Below are experts of layer 3 (counted from 0) of a mixture-of-experts language model. Rows are named router (the router's row for the expert) and show model dimensions 80-159. Each number is 128 + 24 x the weight over its row's rms, rounded and kept within 0 to 255.
After each expert's rows: "comes before" lists some tokens at least twice as common just after its tokens as in all text. This comes from a sample of Wikipedia text that the model never trained on. Tokens count by the router's weight.

# expert 20
router [ 99 133 142 134 133 123 141 116 141 130 126  98 124  90 126 138 138 148 114 135  96 109 128  56 110 125 138 106  77  85 148  70 115 106 151 126 159 104 129 148 120 114 128 165 141 133 153 113 148 163  96 130  99 130 134 156 112 149  97 144 160  84 107 103 135 124 166 115 123 111 173 139 145 108 148 115  85 132 146 136]
comes before: "\n", " |", " ", " 0", " MPC", " 1"

# expert 30
router [104  85 122 123 134 125 143  89 158 174 167 174 131 104 147 166 161  89 225  74 122  87 137 169 165 120 164 146 122 148 120  96 177 122 141 126 201 133 138 118 101 119 119  96 110 152 144 123  99  96 141 154 109  96 117 132 122 142 163 122 127 158 144 111 129 137 147 140 134 141  85 134 144 145  82 161 104  96  74 108]
comes before: "-", "|", "\n", "==", "===", "The"

# expert 2
router [108  86 132 119 139 102 154 132 134 134 130  96 124 146 115 106 146 146 146  81 133 104 118 135 155 152 152 150 153 184 112 107 136 132 130 173 123 138 121 130 164 128 124 120 124 132 130 151  88 164  91 113 126 135 123 108 111 104 165 137 144 135 172 158 146 122 126 139 147 127 122  57 141 110 184 135 114 143 125 126]
comes before: "\n", " The", " In", " He", " he", " It"

# expert 4
router [107 149 165 111 130  65 125 120 119 155 123 127 129 113 144 133 115 138 165  84 102 156  85 107 120  96 116 124 141 168 125 163 119  99 134 113 112 140 152 127 124 169 128 120 140 148 137 114 171  98 129 140 111 151 124 153  85 134 116 126 176 128 133 108 108 151 121 151 114 134 120 142 101 130 129 106 104 151 162 154]
comes before: " the", " a", " to", " in", " his", " that"

# expert 10
router [105 111 142 179 100 124 129 100 162 160 174 200 159 135 122 163 137 117 114  93  87  82 111 151 122 133 131 142 123 142 121 117 160 118 135 160 170 135 175 141 130 147 118 154 130 168 132 123 116 126 127 110 172 107  93 122 162 105 170 116 132 150  98 150 120 122 153 143 112 114 146 105 133 101 125 159 127 148 101  85]
comes before: " |", ",", ")", ".", "–", ";"

# expert 5
router [124 137 120 124 128 128 127  88 115 146 159 120 137 167 120 123 125 101 155 163 130 114 157 118 120 114 119 149 106 120 147 103 114 128 115 164  84 128 114 136 116 143 116  98 129 114 132 135 104 143 124 145 103 167 103 157 157 118 178 127 123 115  87 116 120  95 120 138 150 149 113 180 122 136  81 149 134 137 118 145]
comes before: " the", " a", " his", " its", " their", " an"

# expert 17
router [108  85 124 112 119 133 131 115 141 103 153 161 123 142 124 133 165 123 152 117 167  79 128 148 123 137 140 162 127 141 129 107 147 102  98 163 157 131 152 138 149 102 176 131 138 143 115  76 149 112 141 135 121 140 104 101 140 130  83 126 100 155 126 116 146 142 139 109  95 143 137 118 129 156 114 124 113 100 138 113]
comes before: " of", ",", ".", " in", " and", ":"

# expert 28
router [ 96 120 162  51 135 151 100 102 162 100 138 123 119 144 135 169 131  89 122 135 121 151 141 101 107  89 136 130 158 153 168 131 171 181  87 138 143 147 132 101  86 158 132 100 120 138  73  84 119  93 139 125 169 123 187 141 135 124 129 130 157 153 153 138 162 155 139 118 179  89 124 120 156 117 137 155 148 123  77 141]
comes before: " |", " by", " to", " as", " in", "%"

# expert 6
router [ 98  88 126 145 112 137 117 171  85  85 172 181 114 103 109 128 105 131 143 161 118 114 149 109 151 107 111 153 154  88  92 136 144 153 158 142 131 150 120 129 148 148 141 115 162 138  85 160  92 120 132 139 128 137 169 137 167 144 142 160 106 126 137 109 165 153  86 110 122 106 109 120 143 118 140 171 155 130 109 112]
comes before: ":", " |", " by", " of", " in", "=="

# expert 26
router [118 124 128 204 128 167 152 141  97 129 112 122  64 128 160 131 122 118 132 161  99 135 118 130 125 126 127 122 140 131 125 105 165 133 158 114 114 127 120 117 112  91 145 122 135 118 146 100 139 102 131 113 118  76 165 141 145 163 121 124 121 110 121 122 149 115 116 141 135  94 118 145 156 148  93 173 172 119 144 114]
comes before: " |", ".", "–", ")", "°", ";"